Below are experts of layer 10 (counted from 0) of a mixture-of-experts language model. Rows are named router (the router's row for the expert), gate (a neuron's input weights, with its number), up (a neuron's input weights, with its number) and show model dimensions 0-255. Each number is 50 + 15 x the weight over its row's rms, rounded and kept within 0 to 99.
After each expert's rows: "comes after" lists some tokens at least twice as common just before its tokens as in all text; "gets" lists some tokens that make up at least twice as much of what it gets as of all text. This comes from a sample of Wikipedia text that the model never trained on. Tokens count by the router's weight.

# expert 4
router:44 80 83 61 65 25 47 54 33 65 39 54 37 37 53 50 28 70 43 54 55 65 54 55 43 70 56 42 62 60 43 52 64 46 76 25 31 18 41 51 56 54 34 61 52 31 49 54 50 54 71 36 60 35 58 30 38 73 57 79 68 57 42 50 27 43 21 28 53 42 53 48 40 39 57 35 37 60 66 45 27 52 48 43 53 57 88 43 51 59 75 34 27 59 66 36 49 33 62 64 35 47 27 49 63 34 46 65 47 59 10 87 83 47 59 41 44 28 56 57 79 58 33 44 63 42 26 57 43 24 64 54 68 42 04 56 25 68 77 78 41 56 76 64 68 51 45 56 31 23 70 50 37 54 41 48 58 59 58 57 40 69 21 32 59 43 43 74 53 47 29 69 61 48 46 51 67 36 51 75 44 62 54 50 31 73 67 52 35 80 14 41 50 56 55 41 54 84 51 65 60 48 51 48 49 63 97 42 50 29 39 51 54 49 42 47 49 64 27 40 55 63 39 45 41 38 33 60 72 50 58 52 60 51 52 46 51 48 66 29 52 60 51 41 59 53 66 34 42 60 59 82 49 67 43 49
gate4:28 59 67 46 60 45 50 74 58 60 24 41 39 49 64 64 42 60 50 58 54 41 55 51 42 71 51 29 87 24 29 45 77 50 59 39 33 47 61 50 45 56 37 38 61 77 05 53 36 60 49 77 26 60 54 39 35 42 56 54 34 67 57 52 22 72 48 37 54 33 63 17 13 61 90 40 68 48 58 48 47 42 66 33 53 48 67 32 49 28 62 55 20 60 46 54 60 52 61 36 52 36 33 66 48 48 56 50 26 60 45 53 68 57 51 55 20 34 30 64 34 37 84 75 45 67 54 56 29 49 42 69 45 64 64 75 55 34 50 50 52 57 53 51 45 25 72 39 54 41 40 65 52 35 47 59 56 36 63 35 49 50 00 39 40 47 33 41 37 84 45 40 40 38 05 62 66 50 40 68 38 31 60 46 48 70 43 44 52 64 51 46 70 42 29 29 30 25 65 47 77 25 41 43 58 52 46 43 53 62 42 34 57 51 37 45 27 34 59 50 58 66 39 35 71 50 52 38 56 43 62 50 55 56 81 46 49 32 49 67 71 58 43 37 49 51 68 59 58 75 42 85 80 65 47 56
up4:58 33 41 33 44 53 74 11 27 42 30 29 69 58 43 55 30 44 46 52 48 59 57 42 64 34 38 72 51 82 54 35 49 44 21 64 50 47 25 40 43 35 36 64 27 60 58 52 86 39 42 47 38 49 34 63 58 18 54 34 27 31 55 58 59 62 39 67 56 29 49 45 31 58 65 51 49 38 46 53 61 38 50 46 36 43 48 39 50 39 43 45 57 31 12 63 47 54 49 62 59 64 38 47 51 24 43 78 28 41 45 59 49 39 64 44 73 63 67 64 52 54 67 34 49 29 64 22 46 66 18 21 62 47 67 53 92 70 44 42 40 42 41 58 51 43 28 82 51 41 60 53 56 54 40 34 53 45 36 40 33 42 44 59 52 58 53 47 24 44 52 73 55 53 68 41 38 64 65 68 39 55 61 56 43 52 76 48 51 29 70 28 43 75 41 21 54 53 65 42 20 78 42 48 51 33 59 53 44 74 89 51 60 59 60 54 66 59 31 31 57 28 62 66 57 71 59 72 16 49 53 46 40 57 75 23 31 73 49 33 58 47 22 54 53 20 29 60 20 70 46 49 61 73 68 43
gate5:33 69 71 42 66 58 53 44 48 19 46 49 40 46 57 59 79 54 70 53 43 55 50 56 72 81 69 19 81 33 69 35 67 39 63 36 38 55 17 48 72 48 65 59 66 52 55 34 48 55 53 65 65 56 68 42 36 62 47 73 55 43 55 45 60 60 29 45 37 44 24 41 47 36 73 36 40 46 75 65 24 28 47 46 44 58 62 60 54 57 53 62 28 66 67 51 51 34 53 39 45 24 68 67 59 52 54 35 47 34 53 54 54 34 49 46 29 27 31 33 36 43 56 31 65 32 61 48 43 39 39 32 42 67 13 58 00 55 41 44 65 71 71 44 59 55 22 49 48 46 42 47 71 57 47 41 81 54 44 55 56 61 67 13 47 43 09 63 64 40 62 44 53 67 40 70 63 48 26 45 61 57 34 34 62 38 62 71 15 39 12 58 56 43 68 34 47 56 48 51 69 47 60 55 68 80 45 35 47 48 52 67 52 46 41 52 38 48 38 74 56 49 49 61 37 75 30 61 57 73 42 42 05 68 56 48 36 58 43 30 29 65 67 50 46 69 75 51 62 57 44 51 58 26 26 65
up5:48 59 51 57 62 43 32 43 41 41 54 65 56 59 43 42 47 34 65 38 49 73 56 53 32 74 56 35 33 19 58 60 66 55 63 35 40 40 25 48 51 54 56 44 76 38 69 53 66 56 58 60 54 31 71 44 51 66 63 93 73 56 75 53 57 57 70 51 56 55 38 30 37 55 42 41 62 58 60 42 35 49 40 68 28 65 50 50 69 47 23 54 36 37 55 45 43 42 38 72 39 26 56 45 55 47 51 11 79 41 42 72 85 37 47 41 27 33 44 72 34 60 78 62 50 63 33 50 48 49 53 64 34 52 37 23 59 50 48 50 53 59 48 69 77 34 43 53 27 52 42 65 64 48 69 62 66 29 47 50 66 94 60 37 60 42 34 70 67 51 60 51 31 51 41 49 57 48 47 39 72 63 66 49 61 66 36 76 34 63 20 38 41 58 34 46 13 49 64 57 79 36 69 31 47 43 70 70 62 12 37 54 30 67 51 52 43 18 74 58 77 81 50 45 72 55 35 57 43 43 69 61 45 88 49 77 39 62 50 59 20 69 65 63 45 66 45 39 42 22 28 49 48 56 40 62
comes after: " ", "1", "2", "0", "9", " ("
gets: "1", "2", "0", "9", "3", "8"

# expert 13
router:39 63 49 79 52 55 28 57 32 55 57 51 33 46 49 51 53 29 38 42 56 64 37 65 57 55 57 37 40 60 20 45 65 47 70 32 70 30 52 58 72 60 44 56 38 35 58 53 48 38 52 15 56 38 64 36 40 28 60 67 68 75 53 48 20 28 50 44 45 54 33 60 43 32 54 46 41 56 58 37 30 61 61 59 55 55 70 55 27 62 57 04 33 66 53 75 67 44 44 70 31 59 54 61 41 61 73 60 51 69 36 56 60 75 59 41 49 22 44 19 81 62 47 46 84 62 40 44 56 46 46 57 63 58 37 28 28 52 62 60 64 41 46 49 64 54 28 56 62 40 68 59 60 64 26 35 28 68 59 90 41 50 27 29 69 58 66 49 75 30 27 52 55 57 76 41 62 62 44 54 55 62 28 39 61 63 76 61 34 95 50 50 34 35 45 50 61 53 47 55 68 56 50 45 73 31 58 65 63 42 47 46 52 46 72 58 44 33 57 59 12 39 52 44 49 34 46 32 69 62 75 16 55 55 43 41 58 55 44 38 42 60 49 42 82 55 82 41 50 60 89 76 35 78 38 53
gate0:41 58 73 55 52 46 62 68 39 85 45 62 25 52 57 51 43 40 32 64 31 87 41 57 88 48 48 16 34 51 57 43 49 49 53 71 64 71 31 50 63 63 53 20 75 41 45 43 50 74 61 43 50 44 47 39 16 36 40 41 54 25 25 39 46 42 76 62 40 73 44 58 34 46 04 51 47 59 49 79 63 47 61 61 26 44 51 47 35 44 54 60 20 66 23 50 90 57 40 55 47 77 55 56 54 22 65 73 53 60 57 87 61 70 28 47 75 22 61 40 48 54 46 43 66 62 42 37 66 18 49 46 69 49 66 49 53 49 51 58 47 35 55 40 56 63 55 61 59 56 55 51 72 63 58 32 50 46 49 55 40 56 18 72 63 45 72 40 56 48 57 60 51 71 47 24 32 77 47 63 31 53 43 34 42 60 44 41 40 68 60 51 41 65 88 60 84 53 54 64 48 61 61 60 33 52 57 59 31 30 41 38 69 71 74 28 67 34 62 32 74 40 72 58 50 72 50 57 59 25 57 28 36 41 44 54 69 40 67 60 40 46 39 44 26 56 59 65 40 52 68 38 50 55 49 50
up0:35 41 51 62 56 45 51 52 40 47 32 70 00 21 57 52 62 43 39 55 34 72 54 74 60 65 68 42 22 65 67 65 48 51 26 66 48 67 63 62 74 57 73 45 64 49 37 41 49 65 26 14 31 50 43 43 42 36 29 36 48 19 32 21 41 49 76 76 40 69 43 80 56 58 60 43 74 50 46 55 33 26 49 57 25 50 73 52 39 59 45 55 28 77 40 63 71 49 45 51 76 63 81 57 52 43 48 79 78 53 69 54 61 69 26 58 74 10 43 49 28 58 48 52 40 50 47 32 56 57 47 43 52 38 64 37 52 41 41 40 56 38 60 43 68 49 49 72 59 47 39 59 49 58 69 27 54 58 29 63 30 67 25 57 71 59 76 47 49 33 61 52 58 70 46 12 36 66 43 46 46 43 43 50 47 54 38 44 44 47 49 30 52 58 62 65 64 36 36 79 48 45 62 69 45 50 36 51 21 30 51 35 50 36 69 42 54 27 71 05 65 33 62 67 53 51 42 70 67 37 63 54 31 59 65 47 59 48 41 61 58 51 20 44 58 68 48 54 63 44 77 38 43 39 37 59
gate1:81 35 47 74 10 44 53 74 45 90 37 69 56 58 58 44 52 54 38 58 39 67 39 25 63 59 25 59 41 55 29 52 46 47 45 61 93 46 58 30 42 66 46 74 38 63 48 50 56 37 52 52 47 39 62 62 53 42 47 48 54 64 49 18 41 36 84 67 63 50 69 46 51 25 51 49 59 35 38 47 43 52 58 59 37 48 46 52 17 80 45 57 35 62 29 40 55 62 50 54 52 52 46 62 43 67 53 64 68 55 49 18 82 61 52 29 26 44 43 29 68 59 74 59 61 48 35 59 50 52 60 58 33 66 46 52 56 60 60 76 68 38 80 46 28 61 38 38 44 76 60 70 47 78 10 55 36 47 65 71 76 51 64 70 58 48 41 43 64 33 42 31 22 69 63 64 49 23 58 43 46 70 37 60 54 58 52 47 61 81 63 57 50 38 49 60 56 71 33 65 44 70 55 39 92 52 51 54 60 59 50 27 62 48 44 48 58 37 21 49 39 33 62 63 40 80 50 37 67 75 57 42 50 57 66 45 36 41 71 41 28 47 37 88 67 81 54 41 50 64 60 49 45 72 63 41
up1:47 50 61 46 51 50 50 34 42 73 18 31 52 68 64 47 82 44 65 60 67 39 33 31 68 70 57 50 65 54 67 46 74 11 84 57 45 39 74 56 46 37 47 47 61 36 12 60 40 44 53 28 52 68 83 51 00 49 26 37 47 53 55 22 48 42 39 63 32 62 31 53 84 62 63 41 66 47 45 29 58 41 53 67 54 50 31 59 36 44 15 18 33 43 48 56 78 32 61 65 39 51 30 46 72 36 83 25 57 50 42 47 57 52 59 62 59 34 35 59 38 63 53 68 39 60 51 45 59 75 53 54 46 38 42 67 48 45 30 34 40 49 46 52 41 71 42 46 69 74 32 63 49 63 50 33 54 54 44 42 51 62 43 74 67 08 51 53 48 44 79 87 83 55 56 40 69 58 65 73 44 56 81 56 58 45 66 71 35 59 49 74 37 55 35 58 53 42 50 59 23 40 46 57 51 67 37 56 49 44 55 43 69 29 47 44 85 57 67 67 38 54 49 61 52 50 36 57 41 57 59 49 80 57 73 35 35 59 60 66 44 41 59 24 47 57 67 45 40 58 48 51 48 59 58 50
comes after: " of", "'", " in", " the", " with", " for"
gets: " the", " a", " The", " his", " A", " an"

# expert 11
router:49 62 59 65 56 47 48 37 75 62 58 46 43 42 46 05 58 50 34 52 68 44 35 41 53 51 37 36 63 58 56 81 64 80 69 70 69 44 25 70 63 50 38 50 56 29 61 77 74 47 68 57 71 49 57 33 52 46 55 61 62 61 39 44 53 38 38 52 55 48 54 50 69 68 57 57 52 40 53 51 42 54 65 65 40 46 43 36 45 52 55 29 47 75 53 68 73 28 52 74 55 41 53 44 24 26 61 50 27 57 52 54 58 43 42 48 54 39 47 52 66 52 36 57 68 44 24 45 71 47 54 49 50 36 10 44 08 62 58 77 74 32 63 32 76 45 48 69 35 83 87 41 59 57 40 43 49 69 53 78 43 55 36 43 39 65 51 61 59 84 40 70 55 57 76 59 56 41 52 44 56 82 54 32 43 54 68 68 50 67 00 53 52 40 43 73 47 64 42 51 42 33 46 57 48 55 56 48 71 29 22 54 31 59 57 45 68 35 48 52 66 64 49 50 22 53 28 52 26 62 61 35 46 36 33 24 58 31 48 31 29 40 26 57 53 52 82 25 38 59 17 68 35 80 50 36
gate4:60 64 42 37 51 12 70 52 39 57 47 67 27 40 55 56 83 60 53 49 46 60 27 31 47 44 43 50 53 43 58 57 63 26 60 41 42 37 61 64 34 24 41 20 55 42 45 28 48 62 41 64 62 41 50 55 48 51 45 54 72 39 42 47 40 65 65 50 44 60 85 45 60 59 59 39 54 35 35 19 43 55 61 68 12 52 59 57 78 40 39 25 36 58 50 69 54 60 07 66 71 43 64 43 45 42 66 45 57 37 63 64 70 26 59 47 56 59 44 39 53 61 11 61 71 30 48 63 44 65 36 55 61 48 32 67 38 46 37 63 52 42 47 33 49 69 57 57 42 42 71 77 56 43 48 44 41 65 40 47 33 85 51 64 34 66 61 45 73 73 43 35 66 25 56 46 50 63 53 71 73 73 36 40 44 58 67 85 03 68 33 60 48 22 71 51 52 47 23 36 56 33 59 43 51 77 69 33 56 45 29 53 37 20 36 64 50 29 57 90 35 47 27 30 62 47 35 40 42 25 37 54 65 62 49 23 47 47 45 64 44 64 47 30 25 64 42 27 45 49 65 60 57 56 42 45
up4:72 52 27 58 47 34 58 48 76 46 63 60 62 57 31 58 56 58 49 54 62 44 34 33 47 50 62 58 34 46 58 67 75 99 54 58 80 60 52 55 69 43 73 45 37 52 62 47 25 37 82 75 48 74 41 21 49 32 47 64 68 58 32 59 52 62 67 46 58 48 53 34 41 62 60 31 48 46 60 59 42 68 64 42 32 49 49 44 57 45 62 63 58 54 36 46 75 69 36 33 49 21 31 41 46 50 55 76 73 60 62 58 48 71 39 83 74 61 68 40 48 47 24 54 55 78 56 64 24 62 61 65 59 31 79 52 80 66 70 51 41 59 56 41 36 60 37 66 59 34 43 25 47 43 61 56 57 17 42 47 27 60 34 40 28 55 50 57 41 48 55 33 42 62 55 62 61 66 48 57 65 62 47 74 29 50 56 35 65 35 59 74 25 44 48 51 48 47 47 11 51 44 46 49 16 57 36 34 54 67 16 60 38 55 69 71 44 52 63 79 59 47 55 18 60 54 49 39 42 56 56 69 34 44 31 41 64 43 32 63 77 43 69 53 61 66 50 60 51 84 54 69 51 24 48 91
gate5:70 66 36 64 61 58 51 78 56 39 41 71 39 66 71 46 41 69 17 41 69 42 62 35 63 37 35 61 75 46 56 54 53 75 62 60 40 15 55 47 52 42 44 58 38 31 90 80 43 46 02 64 77 39 63 53 48 47 53 56 93 53 67 53 48 42 39 64 39 50 41 73 55 59 52 54 50 68 35 48 47 47 41 73 34 52 53 34 51 47 63 39 64 60 50 34 46 47 60 61 46 26 65 46 30 50 43 36 61 62 15 57 59 74 45 49 44 38 62 71 62 82 58 49 58 63 43 64 67 54 36 55 16 51 45 45 43 39 47 52 48 29 53 46 54 67 47 52 50 54 40 48 62 46 43 75 64 82 59 50 45 53 68 36 20 40 36 62 50 62 79 46 21 22 77 26 52 45 58 93 60 46 60 42 53 49 36 47 42 42 63 37 73 52 63 47 26 54 47 56 61 57 53 68 57 60 48 38 70 45 25 51 36 55 33 66 38 66 47 45 56 40 80 51 42 25 51 37 30 51 42 36 47 40 43 83 66 07 24 36 10 24 61 35 48 47 69 50 62 46 67 59 62 62 56 37
up5:44 64 70 66 48 68 34 45 37 30 31 21 53 27 52 48 55 45 53 43 68 47 44 45 66 38 74 21 50 36 45 52 26 53 51 47 56 69 81 65 45 54 55 51 42 64 70 46 34 93 41 54 59 22 46 51 43 48 53 43 68 44 58 38 49 34 53 55 48 70 40 60 59 35 54 30 35 88 63 30 46 65 52 69 67 42 38 63 52 77 56 51 33 42 28 26 37 29 12 64 61 60 44 51 78 47 56 51 61 40 64 36 46 44 33 35 31 61 33 48 16 03 42 46 55 31 55 50 74 41 85 80 40 43 53 43 29 60 55 59 37 53 67 40 35 42 43 49 70 52 73 39 41 71 47 64 60 37 44 54 45 56 64 52 65 20 41 32 60 58 55 40 56 46 36 69 58 55 45 34 55 67 68 36 48 61 69 52 52 49 44 62 58 80 43 64 42 58 15 56 68 39 77 33 47 42 53 55 52 52 51 13 58 35 42 52 54 40 48 40 77 67 40 17 38 58 35 26 59 64 39 41 44 43 45 46 60 44 26 62 33 68 47 26 59 61 41 47 15 13 33 21 38 63 51 73
comes after: " |", "|", ":", ";", " a", " November"
gets: " ", " de", " re", " Re", "ro", " con"

# expert 6
router:52 81 51 73 42 48 34 50 44 54 59 43 21 40 40 25 45 34 31 32 76 49 40 48 59 65 59 51 41 52 30 53 59 49 55 57 52 19 37 56 37 59 32 62 49 27 37 63 49 76 39 77 51 40 55 15 69 56 39 60 44 81 51 47 53 42 51 46 35 27 50 65 82 53 67 34 22 49 61 52 51 70 48 60 48 49 74 69 52 69 46 22 37 77 61 40 49 39 67 66 29 75 25 61 22 82 70 49 51 69 64 50 39 45 49 37 38 38 68 59 52 52 38 62 55 47 28 31 50 48 48 38 60 38 10 43 56 51 80 73 49 67 32 64 57 49 42 64 54 45 47 46 44 77 60 27 60 48 52 82 53 54 47 43 50 82 43 64 71 48 45 71 45 20 51 63 89 31 52 55 51 53 63 59 61 33 49 57 53 79 08 43 52 64 67 44 48 86 24 53 70 51 60 44 33 41 71 44 75 43 37 51 33 41 42 58 54 58 62 45 32 54 56 49 23 54 24 61 78 62 72 41 55 50 42 41 55 16 47 63 47 38 48 66 60 51 55 16 34 50 80 42 48 54 49 52
gate4:76 60 46 57 25 40 45 52 73 08 23 55 37 53 68 57 49 48 42 51 72 60 25 54 82 54 59 41 50 47 57 74 46 49 43 57 53 78 56 35 42 50 46 54 52 55 83 40 73 46 63 59 37 39 40 58 62 12 15 58 55 41 38 65 45 50 53 67 47 49 78 35 51 38 55 82 57 40 39 73 35 47 58 85 40 43 51 43 28 72 51 52 42 69 53 20 16 58 57 58 57 45 45 31 62 47 40 84 25 48 50 56 42 43 51 46 41 35 45 44 40 48 82 47 56 44 37 21 58 58 74 61 39 23 47 46 59 43 51 57 50 38 70 23 47 63 67 66 59 66 62 23 45 73 53 44 73 53 39 38 40 72 61 92 44 38 44 42 63 60 56 42 34 63 59 21 38 65 72 74 52 38 30 63 36 64 54 46 65 70 37 38 44 32 74 50 66 56 20 48 59 48 56 37 76 37 45 57 45 45 95 41 22 74 65 39 49 18 69 40 78 53 51 59 60 43 39 60 26 56 39 47 62 52 40 57 45 53 21 62 52 48 46 53 40 37 55 46 26 60 65 41 40 31 53 44
up4:41 74 50 56 44 47 68 46 46 64 33 31 73 31 47 41 39 63 49 71 65 51 63 24 59 71 34 24 25 39 57 36 53 56 48 79 54 63 68 57 81 32 50 30 47 45 69 33 48 67 35 58 33 63 45 65 59 54 47 67 47 48 58 37 23 31 53 59 27 50 30 16 67 62 52 47 53 64 82 54 32 58 71 49 41 52 69 38 14 57 50 51 71 64 77 16 60 39 54 63 38 15 46 44 57 64 27 78 54 49 39 50 74 66 57 23 56 52 30 65 64 50 51 56 51 54 29 26 55 63 60 50 26 53 40 50 43 43 50 48 57 22 56 41 54 42 43 51 69 66 64 37 44 55 23 41 73 60 55 61 48 41 61 65 71 45 56 51 63 55 49 50 24 46 57 40 52 48 70 43 48 31 57 48 65 54 44 64 72 60 48 50 40 78 66 58 38 65 69 65 32 45 58 31 53 43 65 65 25 73 53 47 12 91 59 23 97 23 41 11 49 56 45 43 46 31 40 80 63 51 39 72 58 48 72 63 70 75 45 57 43 61 52 53 52 54 62 37 48 45 53 52 50 29 56 68
gate5:70 49 41 40 60 77 55 62 70 66 48 69 30 66 50 54 41 50 50 64 37 60 37 52 49 44 56 44 73 65 61 43 33 71 75 40 48 48 48 15 42 71 42 41 52 36 27 58 68 76 45 41 42 33 41 70 26 60 61 57 53 60 55 52 57 48 60 64 61 41 57 64 27 64 49 56 32 51 60 52 77 38 41 26 41 19 48 45 46 38 61 46 54 41 44 45 51 77 56 49 79 33 63 63 42 52 53 50 57 90 66 62 48 68 55 56 33 29 57 75 41 52 47 76 32 58 55 45 47 47 51 45 74 40 41 68 69 57 69 48 40 45 50 59 51 62 53 46 67 42 57 32 25 58 38 35 53 50 42 00 41 59 41 22 82 32 64 51 54 57 60 52 80 82 57 66 85 51 38 45 20 62 61 73 54 58 53 61 64 40 59 44 65 66 64 46 41 38 64 61 45 53 62 66 81 75 57 36 46 57 45 59 39 42 31 40 49 41 46 64 55 89 21 44 51 68 52 39 57 55 91 49 61 59 57 84 37 29 38 19 09 52 76 60 33 29 45 48 36 39 15 58 37 54 36 63
up5:63 56 48 61 63 30 51 54 75 55 68 70 70 35 46 53 53 44 55 39 44 85 64 46 30 36 43 64 66 03 43 35 54 45 36 25 45 26 47 64 50 32 50 32 34 18 79 69 42 46 58 27 63 60 41 52 52 55 46 50 48 52 62 49 56 37 65 48 57 79 10 53 62 49 36 60 86 61 36 46 37 81 33 47 74 59 52 58 34 50 38 62 33 42 53 57 46 56 34 27 56 37 10 37 42 28 57 74 71 51 54 49 68 46 56 37 36 66 81 47 54 65 66 55 61 43 26 65 47 32 39 32 41 46 46 55 33 65 56 55 67 31 43 23 55 55 58 44 30 62 61 55 55 38 47 64 47 65 46 46 56 43 50 33 16 44 61 59 61 22 43 75 41 45 25 35 53 41 67 53 50 50 34 58 40 43 13 36 70 62 68 20 35 24 59 67 67 56 69 57 32 59 47 51 44 45 41 58 59 63 62 22 25 57 57 43 70 58 55 48 63 36 66 53 61 46 71 30 59 13 34 67 53 21 53 37 30 73 48 75 60 55 29 39 69 30 31 59 53 65 59 68 56 51 76 50
comes after: "\n", " |", ".", "==", ")", "==="
gets: "\n", "==", ")", "===", "\"", " =="

# expert 0
router:66 71 52 65 26 74 29 67 41 58 48 42 35 41 35 34 64 43 55 57 59 42 39 39 73 55 70 52 52 28 41 30 62 36 65 45 40 45 45 48 46 78 30 51 45 15 44 54 53 53 63 30 73 35 58 26 40 52 52 61 40 51 57 64 29 67 51 51 39 58 68 47 55 51 59 16 49 72 93 56 38 88 62 60 57 44 87 58 51 51 45 05 36 51 51 60 57 42 63 61 26 63 68 45 89 24 57 45 18 46 61 38 38 46 58 68 47 25 63 54 60 51 29 47 51 42 50 68 44 51 59 67 63 37 35 27 32 62 72 75 59 41 50 58 78 52 43 38 40 50 78 64 32 45 31 37 52 65 29 62 34 43 34 34 47 58 38 62 55 32 26 67 44 52 53 34 88 63 62 71 70 47 37 47 65 42 36 79 50 64 25 57 61 38 65 36 29 49 44 73 75 63 49 42 65 33 67 33 64 33 51 32 44 49 55 59 43 46 61 36 36 67 71 47 22 39 27 26 35 55 76 38 57 49 50 47 53 39 51 52 43 52 31 55 70 59 65 35 59 39 83 36 37 63 62 66
gate4:79 68 51 53 25 48 66 49 48 40 19 62 55 38 42 23 42 67 27 61 56 88 65 58 38 44 52 34 39 44 52 42 59 28 60 26 62 49 64 52 53 22 49 27 78 43 78 50 44 54 29 46 53 55 69 43 45 45 53 40 70 29 40 46 50 52 51 42 41 50 33 45 44 42 33 52 36 48 59 58 53 53 43 39 59 51 40 39 68 62 55 46 31 74 54 40 60 43 65 55 45 61 24 53 39 52 73 64 63 38 53 52 83 38 60 13 60 20 39 56 33 37 62 35 27 45 45 56 75 46 53 38 42 14 22 00 16 46 72 61 72 63 53 72 45 53 29 52 61 47 60 51 45 65 58 30 26 59 38 65 27 55 60 57 38 71 48 62 64 37 53 61 62 68 46 52 57 68 55 76 39 70 35 52 52 53 68 41 51 72 33 57 96 25 62 42 88 48 70 72 50 46 51 62 50 52 76 56 39 60 37 27 50 50 34 45 36 73 37 75 43 51 47 60 47 68 58 52 41 40 23 23 73 27 40 73 43 34 47 61 48 38 26 49 31 73 39 27 53 50 69 49 50 51 51 37
up4:51 40 41 37 28 42 39 62 38 42 28 47 64 45 44 58 61 49 71 50 40 64 90 30 37 53 44 59 49 36 68 49 60 20 77 26 54 77 47 21 50 49 52 16 60 60 43 69 29 41 53 37 08 44 65 49 61 36 51 22 40 57 44 64 68 46 52 50 41 36 46 47 45 69 46 31 48 56 63 52 46 48 37 34 63 60 41 69 68 53 33 51 56 62 57 39 42 76 74 80 49 65 51 61 68 46 66 54 43 55 49 45 57 33 43 21 72 19 56 65 18 23 86 16 16 44 46 53 57 57 74 62 33 24 39 19 31 59 64 49 69 50 82 71 25 51 53 34 53 27 62 49 46 50 62 26 32 62 52 68 34 29 68 75 35 45 41 35 34 65 69 49 49 59 46 34 47 44 55 68 48 36 30 28 42 25 71 39 60 36 37 69 86 39 67 66 48 43 57 66 34 40 53 43 52 20 58 56 38 63 46 46 57 46 21 62 51 53 57 52 51 47 48 42 60 72 62 32 44 44 36 44 61 39 66 68 34 36 37 57 44 36 23 65 34 59 57 54 62 49 66 66 51 36 64 28
gate5:34 43 43 45 45 49 69 61 52 45 38 67 55 48 52 35 45 59 38 24 47 67 01 46 51 24 50 32 35 70 57 52 65 55 28 26 63 32 66 51 08 63 46 63 34 55 53 59 53 79 59 51 29 53 56 32 48 44 48 69 44 52 42 29 46 47 22 53 44 28 59 50 47 35 41 23 38 40 62 69 57 45 69 55 86 78 58 60 56 51 71 31 29 72 19 69 33 33 41 92 69 71 69 44 43 29 38 55 60 66 40 81 59 49 38 54 41 52 53 41 54 54 55 36 48 77 40 67 37 47 39 51 27 46 45 47 45 54 66 54 63 40 50 28 52 53 34 57 59 67 47 60 41 55 54 26 52 42 35 62 66 56 51 51 26 49 50 56 73 46 58 47 72 52 65 50 46 54 62 34 56 70 41 41 46 66 32 44 52 69 15 42 76 59 53 55 52 39 68 99 45 38 65 62 59 42 54 51 59 28 63 67 82 78 67 82 54 64 52 49 48 44 75 39 47 52 37 50 37 33 67 63 37 53 38 17 80 31 51 42 39 57 57 16 49 79 49 55 38 51 50 45 58 62 20 32
up5:22 49 37 57 15 58 27 65 39 48 52 47 53 39 53 46 39 64 30 57 49 54 26 44 40 35 80 32 33 58 43 64 85 56 47 28 58 59 59 45 44 32 41 63 11 53 59 53 42 73 46 61 34 61 34 55 53 23 52 45 45 55 37 48 42 49 25 66 47 37 70 50 54 51 63 60 17 50 58 71 45 67 76 31 84 76 51 71 24 39 84 37 55 63 24 53 53 19 39 66 58 40 68 47 52 60 60 37 50 69 68 50 34 58 30 40 35 41 45 31 49 29 57 26 35 46 61 71 39 51 40 51 43 31 47 37 50 55 46 65 45 46 70 38 31 49 45 16 37 86 48 43 44 68 50 53 53 17 44 65 48 61 40 31 20 38 40 54 72 60 67 23 46 39 51 57 58 63 47 39 43 49 39 56 69 65 45 33 76 59 56 31 38 64 66 56 57 49 43 81 64 37 41 76 71 36 53 37 53 76 57 72 57 52 69 88 48 50 52 36 53 34 68 69 33 64 65 43 46 51 41 16 44 57 24 26 89 45 44 46 68 46 38 44 57 61 66 51 49 61 50 32 48 39 21 52
comes after: "\n", ")", "4", "3", "5", "6"
gets: " |", "-", "|", ":", ";", " –"